python train.py --n_layer=10 --d_model=256 --d_shared_expert=0 --moe_layers=[2, 3, 4, 5, 6, 7, 8, 9] --lr=0.00136 --beta1=0.95 --beta2=0.98
Below are experts of layer 5 (counted from 0) of a mixture-of-experts language model. Rows are named router (the router's row for the expert), down (a neuron's output weights, with its number) and show model dimensions 0-127. Each number is 128 + 24 x the weight over its row's rms, rounded and kept within 0 to 255. Numbers have three digits each.
After each expert's rows: "comes before" lists some tokens at least twice as common just after its tokens as in all text. This comes from a sample of Wikipedia text that the model never trained on. Tokens count by the router's weight.

# expert 17
router:094118117116128138135173132169097127103149114130115114149127168149158138137099166135119144152094119152137109151101114110084090131104084152100122131121103143100104124123190096137100145116158131089134119124140126119121109092109154138124129156112145127132127130121115119118114126132121163122106149124067121145120160191138141115138120144106121092120136128124123124110111153152135103105175
down1:105109112137145128098105130110134133152146119084121117130078090109133109144201138110178093171113117110118152112130101156102125170158116120184155118069092148144092097119135160131135144137142170145145125184136107110125115156096109109155128090128095101123129160140137108151137114149159129133071143148127161130135123100121126111142152187083116122141119097151148112166186127119102137075149
down2:159152136115102177130134103155118141111121149139125106114127123110112137127121087125113158135132098158114156151169168145114100157115119153123106113130105107129153116084068146108147150138136140108151192140126117132128121082136121125137112068188092106134120131141138142151129127124147100110132099142166139133137112146118114135168137168147117146132094162140142119115132111182122094110079
down3:119145138126165106147172140137100160131104143154122117143133161135122119139137096122130119114093127160100102134162064126106143169156137155145095119111100077148134129086086115091161142109135130096147120145131143142094133118112155118116131112117170163176134101142147128132144116117097106091116121120130090159065124180095127086162110137115149104159178156123101162118132177127155111076108
down4:108161162104148135114126159129106134105095126179107109097116113116107133171163092109149147127130147135125172111129120152121175130193176106113126083133107148129127126091122111089123161124083119122150131101119140100159085086109144149165144108111108122159138133187114163121169122169158086135112115144143112162107154145143144162120154164151118117150084113134131125101122098133133118085095
down5:094147170130137099126103146129121146144110137104171105115147133126106149127164187099168119141139146109127175180143126105126162133143140141098118139116044130120110089109090108124097107141123139129140113138154109144107167099095151123113102143115162112123148110120135128143155129137139126140152155161128152144086146127132119112123124143157142079104128106150128149130127135137107136043131
down6:150127120084121052187155091142114106134103110124125119094131151145109132122112128098138119116113152119146106156071113136149144142126112144168139159141137128145114088149087119094100111164124176127132111116134140136148126169168110118134130135154179137113130117101151064137134105110129132153131106167114136114172140132166118157155100125115104140122070143143146126104128162178140112120122
down7:117126175122126127140128105151142145145104100146138137129112117127159127120130109136151112163101128136135154091137112139148104133109090127134169101118117153108155118105114108098188140146131105154115155105124134131170129162122153119164157136101192130131154136120110083130144107145128117157169140128104169159141131079054135126183116116147132120104123148127123146130088089162142126156120
down8:097119106137104148136132148137139139179161108105112144128105115103062154148130128092127125142095109139097149137138133135098124120146148154155132139100112117102130129178137127157152139132116140117166163107091102166103138114108143145194138129134129178129106143111142149137165104177147127157153143108154088134091146123118095129127111128122143120136112104094131163127100144141095124105124
comes before: " |", "8", "2", ".5", "4", "9"

# expert 19
router:141110108107109152109158105138135123112146108115114127146132116143150110157118136141127159138136155130148138138120133128105141147107115133092095132152111149096084096147178095166116122133098087073108090114119161088118118125133169158117113128139132114094130132091144144099089169115143147100135082108110155126144148134128157111092085158105121127151089110117180157122141160141112140118181
down1:084110152106137118124152124151159110090134112138073126142139109089095175135117121132137138145140130110127113109075131114111142142113138126136138136179132142152082120155103112139148120096115065139127127123136164103117130197129133116141142134105089148106144125157129142101117114091163126117148067147192123130170140090189156150086094129132070146164140134166100123143163127116114176111116
down2:145122135094138120142142114144091103126063110092128125146123096105136140113120082101100154083187150109112139131107112124107128203118146099124117163100128157131083153104115138127156097086107125101146111142137175086122125175145138086120069117094128113138130174126150128134125140111109100094159150159132160145143130109151175130117163120139108117095112112130068147112138103138143111123116
down3:132134122104133099160128154132154154115157133122095132106111135130157109106104134162140106155122083114090095131126175123136124098146155160098118133138114131092109124081082148176100091119135115144184091115094100141161142115135139183087123153126075147173106086176113120136161139069120106117156104084150117117106153143133103146096111112123138105156147136138122144119101171115146179143128
down4:130107093088092101135108131136153153147151133107157108145107130125147136132118106148158112092064159099112150171144161143140103110159118172136119134138108082134131077100102150113135113133148121131135133107174160168113130144108094131131091107152161102123143111116086121133134098132145134129126066139110149133098123133130124108171092100098142168146138155164127199112074155087153130125129
down5:146083133116140137194154140137138112190143107091162145143098130149124114122130133096144154161096139128119099098121126091131162101114102137132151125135147090133116108138153086150127102119130144106179092090125167099128098088090116112136131116126152121167143120142110130135123134150117130107112136137078158137123112149135104129156123122113090137129143104164134099123141128156126146144146
down6:120134127166094161121055129140139122168133132151129138150150122088108136096133172180133080141081140114099139119168165111124139125130089136131095128186095156112140121128136131129105121099159137121148133115127133110161121115175096097151102171087129150129143135132100175121098115097122128119135111145171139125154088154123049160134092105096141097135148169191128153108126153164150113152129
down7:149142144131123120171152152094114110139124133081122138145191141150104114167150143113139100135142094137126141155129122123144140124134142125122123172082121105101160130117178198133117111146133109123126116160132137179153131127130100139133111126122086111173090142130100117113127123119093150107116113121157115090116112096124144095103132143136140182119094051146133113103142045099125148141153
down8:110094138168130179159115167121185097129185122093137128122154144130132077148164086138091122139146145139111080119162122100122171177176134130129122118115110104105072136145141177106120127104113101127104100191129139112113145109123098108078180127122174107135155167101091109153177127107124133150135139091154088141117090128133141125140086108131130136136128109149147111107101097140102165134152
comes before: " of", " in", " and", " for", " to", "."

# expert 18
router:122136116105098121172129130147127094085116127142142126102135160159146155081108164135147155116131143175120138159091110110121110115083114129116099112170097113115129124118168079145115138132102129136122117127137128148158130125112137158062127089156098134153104108081118148082102102089111144112163077139125170145122139187171120112097127152116150114113141125139150152097145129122111108094147
down1:176141100120155186113143081113138148133145163115122135137108129086179122101119128132128142128136139055139126182111160143106088114124110097100127141093152154101129151116082145206148132153077128109078122144093117128130122119136102119110128130134139111113102133131136115122098137124136119124135122085130124104100154104126112104143160089162107052078074130122157156135137142162122142114130
down2:104134132102083099157156196144146120109137144131138117123148162123136141138136124125113132126147127139114156155134144147180128146166108140128144106147148141149144134112130147138117157132194139079136180175171112109139105160134096132099108111166148144124115118085153136122128109162140133130091130120097134153127134127109120103112165118115103152122084145132143079140090078093122124086140
down3:163143149129144100159145146149122116136133140152140181101096150162106159084132170135167146101125095118157175114126133121078181116106096125135153085128152130111133151179165135104105108135128126160175144115114120132092119110109102090110112145102110135120165128148146106117114154151148112154135123127108149111157137132138124093167106114145119127086104175127169133137101116095119144085153
down4:133151150079106113156128124128090081111107148125157158135109129117097142143120136166084086087115196134082136153151083128187057134124152107115121151161161120087135128115144126109099128150162134086178199121135118143141126115166130116121100084135121125097150093098134144132168181105106156143109109093138133149111095133096132152092115128101157124134123146135082141121135071140138162133150
down5:106155133170146137112089096099155187095077099118147150129137083131129139104107152109137190121143123143146096113115131123112143108134152118116146114120111125113109174161072118157119123143138122136118155157133126150136108143121089096122100127122153169173148104104096140097149145125164133065121120114130100144163121110083129128143125118132099131109128145136156155155134126097095130147123
down6:122139118117115082129083082129094121132153113161132169116130172155083110160149124118142138103126100134128130103124124106127135119112088155135121118130148128107128094124161104129094075117116091157117096122117176155092107135085108109155103129081129173130143114118197151128138082112149118129103117135158130117147106113184137118121128129123160152104144125105147116140114143142140092129164
down7:108120134134121167120068121090125091119121121160130127097117134139164152109131132148150095157150144096098080137159131120087155112150147131132159105117139112107167164139126102119123137134103137155096136114120113107107099085096105128102128135125152151147125117107111118117122148156136152149104105135161081154160122118157118147109160125128200108081134147112120144116102147087116124153104
down8:147139151103094115155117126148148127132125085130164109091093146153104095177091133091145155138122143132129149100173134120119145122143122134098083154145161092131147158148136128137133153093123103105130126119093164095073104126100122116125136106093133166128081174111151172110149137131109134169141116163121151090149158130122086124085084146135145154129133118098136127145129151112117106130134
comes before: " to", " of", " in", " by", " the", " on"

# expert 15
router:093108126096125131165152117091127121119158147138103138137116140087161123114131134114120106118118146127166147159120119151117093135121121127103143126160113125076140120086161180148121166135100107102115110135075126101128127112101174139122114161161100141116127081119133139108099125135130121123115129123044102130120125118167122105084135153106177096150129123138137121110136146127111121073152
down1:083127138144138154101154096161138136104087148104133136104133149132173138127140126123120170155126134116126127139148170146147144128074131160097119124141105084133145130123140148141117124133137114091113144115159122106139123116160109154080134122165110111139078128143118126128172109118144105115124146112110123108169123110125097097100089126115123167112128131116093121126104136163145123151133
down2:119161106152132150139118124136163101146102129170088151122126109157102104142121121151153110132177119110133120139064123114147125119110123147114131108111129141203095145153132120099114097107139134137153102092117153127136110107117156116160132124135118102158139105127129145118158097198122123136059106138125148162183094167088120177084147148125119117156140153134147144120105130147167116170113
down3:144136122129102149118102118127093128118140155155097117141109126174143115131112155153147154098110127123130109149109082124161116125160140149106127141127134152129116165125087124147109141145108121108102131132124153109090132151115071168113133111114112159160083141106115180127107125169102152095133169126142143135097154134217164144128109075172121134141121084113099077128121143155120127090124
down4:149108128118122109169082128166129122133137129162148130100145132117109103137094123126095111162137109142089123105088123133134158095106140105166138138138130130130150135131121122141124104128113129118140159120127085121089131112119129145176121143099165149139161077154143114174111165114091153130112112134115148118130146143098125137097151126147129123105126138095097134130117100133135130135121
down5:160133135094147099141109141100100191129160156125134112171137119087156132137076114131142103098152120122129112130106115105138136151131095130107129145144154175106131117039160121126102112099138120143120090190164147122123087133142114072114123103098065142114131118118160144102128140129148089105136088085129172097128165083142163127158169102111183127120124150153107121112166118147109133135111
down6:121099105133161136097132170123174138127130114123093117096105175084099142083120154125137155124129131119108133112126102106118145170091114108128115126119111124132114144135097190109124137096105142157126164107109140167118120155128131118162119161144142133104130138119144109099125135172119112143173138132157143151137126101139131142123105096138090126148126126121112180090118144158089121090132
down7:105116127122086087161101128115088113095161102118116161129125139130145136170099149160104117122118131126079099114143134112118149123135139136094121147127163109082114142152152144117105115116126130126140113133100119120110111175111123097137158122130125151142136187142137116101084166124155140140134142107136118160107118109095119152150123149134152142113100113143135088146140134145099144132150
down8:101136128096126133085111189122160122098103098089115094110141129108118174105107107191148095113137155135157122104078129118098132148124098097154113155149086124149183139160127126147119134138128090168123105096101132127102115109106094155160134129102173106115121169115149132082136133078124174103117148124173114133148105096119154177144127081156145186144098142125107135093159087137143128105122
comes before: " the", " a", " his", " their", " an", " its"

# expert 22
router:122111113102099138170234105137146122142132112100081143125133156107137118127121161128133166129096144162137126135116091105119109114099083137081099122142105110123127128134144132170141143142119122123141116112142121100135111134124154142129114127161133116147124101070120114127126152122111138123144098112055161132109126168143111118137093172077156086104138133151160140105124146135131107127131
down1:120121131160141087142102144114114154108121121142135155139118086176129133163082133124134113147181140165081125108154077153156145180100153156146186095128108105144174159134158137076132162143082172115123135120129063135086166146142135129098150119089114136128125132072114127141128087131109134094140147118140118109165139121116127113139126145150161098114142144108140121129127099145132141125146
down2:136167188111106113200170097114162156165130143174153114144120116114135142101065124090112124118130152125108134127121139142135104145131101083144173116111156157161123108077098141123107160068166130142170081132108112167075118146142127147146154113104129105135142090103108113116116164125128150124123084122082158123145103127124114124125156122150159084138141134124146122115104153099141110164121
down3:144161132156119107116135110131123159117117118124128102124189116104173159129142135115161125112098173098128089105150145146157127152097099126095147130105150093162090138098113138146099184149152194168143139129138144136147114144156156126140128151100142147137108139136124156128098100147194145105105076114115095150088148143120168143170106137157133109151117143170156106144107117136193135126133
down4:149146119130170103087134140137123148150101138142164123125154098146063108133139134155132105142162160106125099124127163150150151136126134105180084094119131157085176127108098122123145160118116142142134109148146118189171122146098137108070094149121091106137152104082085159128090121110117149131153161144131143122100132146111147105113131147205126121142116123136117112145121129162094124104155
down5:125151144160186088128129119142143153104114106163165122131108102111059135113114181171168182126124136166113127137112122127110141118167117154170139129140110136126140132105098138107113122114161103114140143170148141161089145119122114127129163128143114127147123109123107127142107148166144152166120119121110146132130140175079119121179106168142110094138121074088133109093109104167072116102108
down6:130115145149120172149127116147129091161121093115112095156174134087126163130121108113121152158129104121162121115103142153107106137158161115136124156154159148111109114092131160149126110116107116109107095137123144152119132128137129138100126096081137146145108130117147147152165112113121136098169130097209115111116170099110137154082133100111118152105119134120105113116163104090099129167136
down7:095075139086067129153163142131096114107130090136123164151118140131146085076156131120131101112120126143135136092158158127151156158104103122132137106147150128114138109085097100135108099134095114163128203141116118144128087145137143118109140154122145130119158138148148104169202187104156132127122158136127140160168109110109121112134147127100138141144141107131113154069116076099122137142212
down8:115164133125142132161155110151159145099116131140164162139172147099137118152096136087141138146120121131107168086145075133130135137128159123109096127147189112118111114167143139201149167135122158139163091112136149086135103148096104137135123143137107155129121113157144105126122158153169143147115132104119097085098114158134146133130130101129110067108102136121127113187093107141128101138111
comes before: "-", "|", "\n", "=", " ", " •"

# expert 16
router:098093100112110152161143118110108127142108108135099120109137143136129135122135111127123121125087126152152180136084087136117098105135103149141136132178097131127130111127135130131109154165120122140111131119138121083143095116127160187157108131118149086106139105109127086118110138113099132129149130139066128169118115130142145124134159151114139093106127106124157190108120127166128109092132
down1:107137159118168122146146111123131140136076110125132154152117150118154141152114117122124119105168121103114129112108108129102139124078103118157167147128134123131115157127168137098129090143142142100147124084123109123110125117163140084138122113120100165146143125106177136138111112123133126116122104099085107153158114110145113166113154119131176179173094098116129116147138130098137176162137
down2:119147132146090176161063112118132115158143142157082113088135098129109108162140115151147141158121107133114111136124107132090141131132127121104145078120128127099154138121124098182116133154147132099152180118156106132104135126072093184121128125110099126159140108126125102100123132134133125143115172132123123178137139103118118146108169106118145087122109138197131134123154137142088067121109
down3:138127158094131139138037121197113136130148132127137159132135139128124128130130129153147100145137141132163153134168134127116166081152114146140125117136146116169131172128143150131114105145103173126133118094075095130125102150123122099108171161078148132139104139134101131152168151129149156142115117096116101168134112137137126105140127110144118124117120084123159176118129125130153121109153
down4:120195156123120072137143136136102087088127146129134089112142108155126136134098118127104138111096155151125094127197123165102137125098127110098146138148140118081099127096187174119109155104133132109144120134140141116121124156138123130097139129119123161141108093138128134106132120149123126085114110155075104112137125139146110172116126106121091142134117147134125114151142125089115118129150
down5:116099136119093089138156177142103126065157115089100086145118138125119109168127124134122114152123125116133137124114128127152144142128126130099131114138153140101096131110141134133134148137138130131124165169148134124148106172151115117110107112118144102102136120086116098106111122120124149095148140135136118108128142128137117137124125106105080133136152153117079162159171091085121113104110
down6:132129137095166103116129124138079137135119122129108139062115114138108112124144085115122108096147136122084138169106111107141103130132097145118129149115156116160097161152127104099183124094176093130113178154158159130110129100182137087116086112111139104125090143092148143105139135124121162144119131168118179130124135106094128140163115124104150153132140124099072105082139132169158169114139
down7:150109165142081114134159130135135101123121140168134155097147143093069134140137137115143187109142108162128176086106131138149133135189076098134142121122138151126118108102149146119116155147172152163105140107114108135110117146143083142182136177148116136131141083135110108120132112146124128133101085111111151153077085118111118167171144145134185123134102135124131129073105108131162086149101
down8:143092118137116118115139122135160125146112142138097128079148112111108156128122098161087127124098093177079163102097147170126118096173116178112141143138106131137118115071096132107104107116169154158098147139135107166107119149118142107119140138098114123166119176123132100129103096142148106163098109109162119125155090100118112147096137119172177149128130157160131140106172114142149117143066
comes before: " the", " a", " his", " an", " their", " its"

# expert 2
router:132129122098128118128186089105150107121116099142133094135129164125129118127136131126151139086145142157097113117112100128101063151123088157133114139159131131081131090116197111133117116124152097137081104126134147112139122113147139113122101141103116131130112131088109107125143162101112143144128115138059176136132156133164120151139112146112148118156131123126156129106147137144139139130149
down1:152115098100122117132135163146142148117141138150138123115132134107100111152134138131137166139119130147162157069129156132155146137144082145105142124145136161118132118133170126137170112140110135103167095159161118134086114184153095089096150128066148097148145105138134137101107157104156145131142083101135121156146129122134121117105166152180149161121118111161135101148131106150114159095095
down2:103141113137125137090115125128129158141128117134175169105108132123112094096130140126113119130166130147152125107106163102135140121137158166102148171155128120160147076138110100116133178155103159111148140155092134131162124143143111150156113123112112139125152128120150100161134131098126132147145086073144098098144135102113083142115120139167140078158168106119148129133111080120102174117070
down3:105117129125109162142140145124126108137154118115167136132121123146120123152115131133156132119133161110165172138136153127101150110174149147097122132110131208164129144125122161103117121105114120171119131123074162141118131150122151115132117066125117157112150160142135155139141118139188143119081105110143163122150117148169155102101131167107140105133106128111122098136163136106123126107150
down4:182099155117129122172155123128126138174143166110168143143122118102140165165085106111131109133137101169121143153138167188110113139124118119132159147096125134120137123043157123142074129127165140095129144125129109143119112142158177122160120108100139094124147127115134102132110115105116087147099147113110112109145109130113124126138147170142146058130081096107199137089085091138113145074137
down5:167117130123152105095110166109151095136146125192142171102130130159115136143174133123104110094176137129145121143131108152140127096147135132145135130159168102134120161117125160144123069102161113127133155097104145165096147121119165085141155122117117142121118132142134136132132128137114146131144134108142107099112119131091208127127129131150141117124127131109086115115141098127136145146134
down6:122114172111129080123139089100151140132143107155175158102155107162148114150098104070114134129154170087121173117126138154125113141112113129160122158124118124124082169117111141157128105162174120131161135129131131141124126188143194110135193132096112169106125123109111134161067189100112134131120130092120171095131110098119119115120159128124105123076139140114102119135148103125167121101139
down7:171124107150126127110090131120150096152169144106125121143139111151093125094121089113119164126140112124146132124140154127123148113116128137132151101116104111161150140140109191116145111153151130142109085146073165165141112118130149107167156172099125117130098148187129138128132138113139169114112124108140118134124107066131132102132102137118089146107131124158100125143094107181135111159129
down8:145116108150132095112096120131171144175145158135156102120083143152083106148170108096141095144135119141135128116167085131135160175104124101118117134125125114121135141123127115135200185184148155149128071157105109112122099138181205096135188137071097128130150117097162110152157139141126108133132138108133090151134113113126120138151130131150166085127117125141123087178119150141134130134109
comes before: " |", " -", " USA", " John", " David", " by:"

# expert 12
router:106111135085111117147207114103142123083108150150117147127168144128141152136129126124094159138147128135147152123102142125089066127109118117117085131149110131122111107148182114138098155129102113112136144132135152093167113121105144119132119155160140139148124100120122094108106143095122169132112102117097153139112148215155147099116109159128103097140119144133114149077174164173130094137148
down1:141106088142117117141092143157139124128174123090116163118143163096119162088087118183135147136174091128129094079104099093121133177120141148104138141152125124106117137137131133152082151137097172130152172186128105154122093157136121112146148105092164140135128137105126165138151140087194143130122106169199130124197128132158100149119121096106134134133142120107125117137126100117111160106118
down2:108114151120167167110140121125107176116097120126129128076124141140121115145143128131096156067151120109157145119107150157120093116156118102139112135128187141111097181146151102152115170149109150115173168113177113129178134176126098107095124150115061145124139128102140151143164120129174116121115114094158079130108124096131119126089106117142099168133139149084116119140163129124150136156132
down3:109132136134121145145149136136159097118133125089100159159127081096127119134142115101140075116094161131111148108139125151125114143149168135102121150135115151104080146168123118130130103098078074100083160129149110131143113174112111142086115135144157150151176101090134150108105127116130147106129145122158172126143136151118154145081125123129150102109128121138122111106135112076126089159166
down4:181135131166138130145127139096140175110085083154132148152138150085160140097102108106083137134143157150104115146107156116109082089110140149114153183115094112129150145137143097143149112133136100083105092122127177115100108118114089135099104101107077134129099129159136119123088127112100110147154147139115120137123124122110097154117126127113107112135103114159161106117167111120171139152124
down5:109138129114159099103098142154138103151144129091161129121131139150137122159139134152113164129138082148160099121131133117124137179117089118110168145162087151134122143146119117105111124161109128115111158178142182143159129094141146111109159112117146104085143196142118155111132097152130119114152132110131116155195092093127169103135119096143107139151154102107105104157091080124116114122114
down6:136145158099118081146118107151114129089104154179131110111164142145093109091107152137140125107143113084127109122145106169094092107109143107113120104137124162133179162120109128116145189103104120139147172136145181130141141097156147141124143150201145108115139093131103115133159132122180133088148141124119101089130110139136100153156155118146133114114151143130122141165167116144163115127115
down7:158103102132178109134111151135175132153134144068125091111159106104128155165131151135137139142118152130097114194178085126130153193115144145097110114122137094168122128144124161110109146136116124114101143163144092168089136144148162133149118127123142165135062077123062096139139136111100105133132157156134136123119095147129143115152105112149107113104139139124097123143140144175135152128117
down8:096112125160121111115121176148135143119146160117104128107127161121133120111108185155127132089099166149135136124160144139138147132148134149117127098121096087122153154148114154128145126165146138114101146097138170141146091108112109139140133186141118092091173130150147089107132118158128086108155118114117097144129143155103078114152094121092096106120124152166152130100155128163135149131110
comes before: " |", ":", " ==", ")", "==", ";"

# expert 7
router:100147104107126144144203141090123100103160089094119109103139176133162151125100142141101126139123178136131145133095129117101099146117130128121089105144093105133120117114134117128103107137165113086116101129123154116147159107105188134094125147139097098137132138141112133096116122110128116133108119125077120127117127145134147097132126124127099124144154117117150126088129119147118129103122
down1:178129123139142119119084171140114115133170156147109117089128098152097130142132112119101108121150124137126104163121122077112100152127065121184142154146088145090116076122088154101098108143168139131114107147125141152065125113110097155124151115128144131135156149136119116145154175106134114132102124175149088103070110123118142151104141092125206121122121117116092115121133088087128157129141
down2:133170164191114172132100077097134115117134134127129129164099120118127135134141141103155149161162134130149136102111125128110157100116156145120112152134106132109179167105102146108130141135137122122138129139080115140105104079126126108139111124077116171075137107170150127152149144091168126141103127136135096084132154126128129094146154145145172120118175134135105123147128086118115124154133
down3:099139121129143093148047135120118122105121130164135115121106141111104095132170133133105119108123094121117118143130107154128144126154096148110138099155127150116094143130099113140107176139152113172108112136092104156114134130134101127155117137120102132100105166125114122091117119145124124107159143155098137168136190106161155164115142116092130135123088132116102138131135128054089087081138
down4:116135139143108130134081112132101160076080162135097166137119112111133101089149118122087120126160128130132177115104130139132141053125083081171144128155135179154113127104126161152168107098120122142150143185112138123170117136172099121171141150119163100128118151103146176115127093103143113119162132106157152131117136098147135143094124124114165116151161157091146164120093176121162169142136
down5:166134120186131158118119136188166152118176140170119101124080144165144114081151123127145128134126121136110087117118171112151138152151128189107111108108120159142121103118108128168098117150152094124138087128132130119108102122123113128106111154089116129140087151094114142093137092124122152149128155123126133137094143126120126128122099098163138147141118130155117092171126118178140152137126
down6:106147151098132100147106140149146134108109077127103071132125147167097135147101120113127113151145115119129154117121168135131138144115136156094167113161097158110133157106144140102136136179117139179129093121118102164095116156136119130107117122055099129130131125108156128107099106112133129100117112131131136134161152116119164138078121096140133164121105115094134105146116109118108093107145
down7:090117132089089124129129133115118152146121139157112135159119090067122101122159111189110098121130109075083135134142142127164121160134141169129144128112136074116115158099148149168119124129139159179137136147110120113103178118120164112114093090128084149097120181167133093122130163120120129168118142101153150136148097141097143126155100101160130137131179164172107121095126115146142108139118
down8:140101141166087101118107123107132112141173134108090123145141112147139102110154107141155141146125170145127083094144129151183143128146142083156134126125149108127104085131133157115137116099143102126139149108140081160097137141126104102142153073123171122102094177138146117177148099131138152159103117118150134108137113108104144098119118105133122172135111159143147069108114067123105141132084
comes before: "\n", " The", "The", " He", " In", "In"

# expert 21
router:088117115095114127158191140106130106175151135091131112135143139136136134138124177132127146125090129119172139166117112113098052143097108117098089140150091131120125129111179117117108165143151134113108133148139123122155118115123164168127124133177161134149125113112137100111114141094096156127116149120040138161107167129137139114105118146131140089140131117127166140109126121149107159093158
down1:143135130160158165130103098136184135138148163118081107141158103155085108135127120134131132113127152091112078128142126106112146112137153117153162121092148095149115135088129129117144135167137138134077126087121087177135094167184129155130113139114109139111132129105116121150137127127097104128146105100111132132162133105131111144111152138104130099127152132136132129132131124141166097135123
down2:155112108116162159113104131144137093152131132123101158128135114139147129100157133142119165103136125159130128143107183123096166073066092129147128077095145153114150116131094159132131100141127165143130108125146128110142130109145118107164152173145140136101133138094131109161110162076123098149195161117125076102158103071157111113148110115127121139100112130124120156125126109182166099184074
down3:126088168112126104133118097074140162152129123127152077127108148128148111175135117105153097127122105104103160110148073131155101161158176109147103165076122133165175152077127163098145123113136118197113169137159124153088138123140102103129155125116088132131158132109151126131127137119155140140138136143105115165124136086098137090126149177097122165145134129136113150095142093135114165088133
down4:152129131101123141170111107130092137152141136148132121082132106147062097129087154082163148119115131111138139099157140049154123118118085116087110126165171167103104146146135162137133126135101115157098124167099154142127111173134174119143093082105118146161111138121141156141117135092127116146121110138142125125117105118127134153131138103148150119123177109104126110126149120134127120124139
down5:087118161121167144139128162150127126104161175161108131132136129103079113120144107157110092135104092131106148168135127140096147150151081134186115131125120132126132137133053150104135197153150192144134128104139125124123126126128080128136137089174123155102157154153060116151160149085144144091129128122132128136066140130094100148134127127144110149095130136157148120107107103132152183076171
down6:129126113109142144140119163148135144104171129147088125086121125117092081105127119126129146085143125154112133135098149161134167091160104096148091101097115122176144104168132142132152114176144189138140138113147140090137125111106107115179129202162110128173156123128110104134141148131103103148095124100149142154140120149098151145165133118148125105117170112148130104132112093169157112184113
down7:041123085134114137145121119128127106143114111105114148102146114170143129147134132135147106101111156150158121141116110140131175088084119142094149137122116110135112165118166129134132085150132107088159131141137147104128099133128167116116141171162096136123075116112163142150140103188105109136096106092123134128165168169105136132155176117150142119158096144145121119131160108097113129140142
down8:111114121163137126120112141178136151128119072152115123122143110133074151121113155107082112092142140080130137121140135129135123163116126120105167130101135096100103128101168126109169131111172173123159181123100150105142097133184154116142105116179106067123149131132139097138095139131115139158128122082135131093163140120084067148135127134119132102132158133152126189102128151142110132140116
comes before: "\n", " ", " 0", "-", " 1", " 2"

# expert 6
router:107122102096116124121158126137147120149142105135104088085106168133142135141158124128147164105134121143155156115074112142118094117150091135139128125142128152111072126141150091172119127122147106140123108116118136084176140156132174136110140139114120118105114147089088127079097123101116137157085089143097130156168134192171152158097108135094135112112108129161139158160133150111096160137160
down1:110167152087130101141184127132125128099098121113145124143111129120111164121128119115137123147130109136103179144175167159137095160089144084100131100124108122172180118138135107163127171085138102117142157116140132150147124089152155113134160091114112155096136096121122151120132123125119148060151174163123123109146127151111170119106120126136131138146135085167167097108126110105129093102152
down2:106131123153100133077077178136159128163168173134177131147106091141138111069146144156102120135112121125100110116164158165118132119125133126091102083177132138142100112148132180123141134162102105131167106110121132130130120103084141132153126132158132132131128134111126091108155180154116097109110073121139116135172145130089167146133141144115091141119123172123163117123121141161147123163122
down3:138119120141138103080099124131124113156153121105105121119152138079097143180120119100172133153115095132149127179119108109073117110159118117108161118110180145141114108181126139092115131118108167134140137156136163162126145127153111113134108136111144126101126138130132095093148159115119131121149114085113125152096156100107144083116152101104148088119149142154096133140098134113134176147132
down4:133133130087103143148097115127141117150126101129103133139146150065139165148085131082097139116143143114139081137104122101125070085124120109153155157148134127100132140137144158109131110101149129139092092147126128111096093162113100168106149135115108110145149116112122177107153121114177131170147131116139091135154135115148145111076144117162191104134131150141139158134133140132107168103116
down5:139079068116078144154079115148130086159138141138152149116119146147109117143147121164180096083150127099069124150114104145133152094129141154151141127161101116131122151121106140128074141162122109127117113078154137136153156112089087138119141136119128088137122140143117219157142142093118118122113100092135098124184133141124127137127126165164164134174116146175093093106125162135133122145119
down6:123128144130119126130194103130082131119107106147126129152107118137090148158088115080120122089107150131140121154148155143142119125095160168095110148087122108131141110144141105110124124138111137134133122167111174133110093101135148107165110093110086152173128091165179099142135118164156138119135149134128107114121149154143082129145136120155129152163155124120146155095133131146156119107168
down7:120137112131129165114090119141152111118122130148142124111119110122139117149149174129110133163132159109169129142137121135117117082133094051116111118141137109130104123186101116170191134174163117137123098096112100100089139140140072111116159124059103125156106110073103135141088132115153092154144127100143085119142122092075171101147145131113150146133128145128080079139124120102142116160120
down8:150201141121146131173102055152114185088092090149147110084131148122125112119121114147143136114142113129083114129189147139118135128118127155140139140130104164118135101076110130131151126100148101145123132119124147143091127095090104132108147154140149104107104128128152131099162130134175175156152147136137158160150149101118128126124125149098109168109129154139121136102133125121160139127110
comes before: " |", " –", "),", ";", "1", "',"